Below are experts of layer 11 (counted from 0) of a mixture-of-experts language model. Rows are named router (the router's row for the expert) and show model dimensions 0-55. Each number is 128 + 32 x the weight over its row's rms, rounded and kept within 0 to 255. Numbers have three digits each.
After each expert's rows: a language model's description of what the expert responds to; "gets" lists some tokens that make up at least twice as much of what it gets as of all text. This comes from a sample of Wikipedia text that the model never trained on. Tokens count by the router's weight.

# expert 19
router:153171129110169125171125134196098100129058122164106156124157109095111102172117119104077153157151136158142081114169108145118175176071134118109130101138124082087116142151
Description: Prepositions and connectives. Prepositions and linking words after verbs in biographical prose, such as of, by, for, with, during, after, against, and the -ing of "completing".
gets: " of", " by", " for", " with", " to", " at"

# expert 8
router:163165075170145156091145134159116124125050112114114171189184109125131176186132092128086152138145116156021141117155108096105129124098159110100127129199115112086162144100
Description: Tracklist separators, word starts. Table pipes and colons after song durations in tracklists like 4:55 |, plus Latin-root word starts such as ad, inj, circ, pre.
gets: " |", ":", ")", " ad", ";", "–"

# expert 0
router:132151141136109141127128182101082134113068157095175146197131082133070148147139112153097136109106147158120104113104108115101148141135153132108143092130133174081165141139
Description: Past participle endings. Past-participle suffixes and verbs after was/were/is, as in murdered, organized, known, born; also CJK and Cyrillic byte pieces.
gets: "ed", "ated", " known", " used", " released", "ted"

# expert 14
router:170115165100160162088098212131103119067086100146175124138181124098119172168090107085116099146086147116119086091171128125100123111136124134087139176140152171119135112120
Description: Infobox and table labels. Field labels and header words in infoboxes and tables after line breaks or pipes, such as Date, Votes, Height, Reference, Publisher.
gets: "\n", "-", " re", " con", " (", " "

# expert 9
router:149165148124220157103154130174082106106108101135078141177154161136103110136120123163078182183129156148093064123130133150156146099155120142096115132115096078175154138142
Description: Capital initial letters. Single capital letters starting a name, acronym or country code after a parenthesis or line break, e.g. (L)UX, (E)SP, Y-uval, Coca-C-ola.
gets: " L", "S", "M", " E", "C", "B"

# expert 17
router:134165134091112099158151137107083121076122181182110157163142109131046149115078103071080161130129112131089082097129115119151113128124210186097162165154066157167111113144
Description: Word-initial consonants. First consonant pieces of lowercase or capitalized words split by the tokenizer, e.g. h-arm, h-air, W-ife, m-ango, un-iforms, cl-imbing.
gets: " W", " s", " b", " m", " h", " w"

# expert 16
router:125133113147136106158133139164140077125140115168104130092144063150149153183120144163074143089209118114147164101156090130107155166125103156122157107163113106068175127124
Description: Modals and verb starts. Modal verbs and to before verbs, plus verb beginnings after subjects, such as would, could, may, refused, proposes, connects.
gets: " to", " would", " can", " also", " not", " and"

# expert 6
router:141142103090106152155175190111097146087116102185079127175147105132098149118155118165134108140123156123122109114141049152091114093118137108107142069115111104135153145133
Description: Line breaks. Line breaks between paragraphs, headings, list items and table rows, plus football position codes MF, DF, FW, GK in squad tables.
gets: "\n", "|", "\n ", " MF", " DF", " #"

# expert 21
router:162161154081126141130195136118093132084131134154074124179085118109087109122114149111108157170137156124106055125129100114167160178116146172056189115119075126085164118110
Description: Sentence-final punctuation. Periods ending sentences, plus section-heading == marks, decimal points in statistics and tables, closing quotes, and dollar signs.
gets: ".", "==", ").", " \"", " ==", "'"

# expert 7
router:145148170073152165098150174155100128156138102133073120169155087103082137112127131117069102182112167165149105077146087167113127116117146146099120131139161134088196182111
Description: Sentence openers. Sentence-initial words after a period or line break (The, He, This, According, There), plus digits after decimal points before percent signs.
gets: " The", " the", " He", "The", " In", ","

# expert 15
router:150160080132133073126132131172131138136065138141176134099162135098092110174154103155063076189122170125121068118150131190116198125063139116080126139137120157107099079104
Description: Foreign-name syllables. Vowel and syllable pieces inside foreign or unusual names and words, e.g. de, la, Che-mnitz, Par-ekh, Va-uban, Bo-as.
gets: "e", "a", "u", "o", "i", "ra"

# expert 22
router:131174137088116108144103156159094166106110087098164094160095159104164088150103123101125131143102159115101141160107132118063153068113087138139174199143131141063133158127
Description: Mid-word consonant pieces. Inner word pieces, often a consonant after a prefix, as in Ex-c-ellency, un-c-oncerned, Comm-and, plus pipes in election tables.
gets: " |", "c", "v", "st", "l", "t"

# expert 12
router:158115176108157136103151183154122100097164125227126164135173151090120116196090139092083142116127128169106139130146110154124124095117119161095119166150110167064084124147
Description: Scientific word stems. Stems and suffix pieces of scientific and academic words, such as chem, psych, phosph-at-ase, philosophy, economics, -ology.
gets: "-", "ic", "at", "al", " and", "ical"

# expert 4
router:147113140120138121131180136110071124096091092161128123177159128073135109125111139116089178172098177122143104132210201129145168188098113190135178201137144154127187120123
Description: Sports text function words. Sports articles and tables with the, a, F and f word starts, and numbers, as in Futures, franchise, Best, Cup.
gets: " the", " F", " f", " a", "f", "'s"

# expert 20
router:142178147096116162130096118132143113111124136177078125149141100100127147140112143147098151158070170126121157082148103151101154089098088121100164145165102131134177152128
Description: g-containing word pieces. Word pieces with g, such as g, ag, ig, eng, as in Dodgers, passengers, Ségolène, plus pipes in league tables.
gets: "g", "ag", "ig", " |", "og", "ang"

# expert 18
router:100159107086125109134148165110124147096090136175165157126133089095134127169126157141070130111121101142138117138157144159176187127083116123092137123124089116100187140154
Description: Forms of be and have. Auxiliaries and copulas like was, is, were, has, been, being, and adverbs right after them, like still, almost, largely.
gets: " was", " is", " as", " were", " be", " are"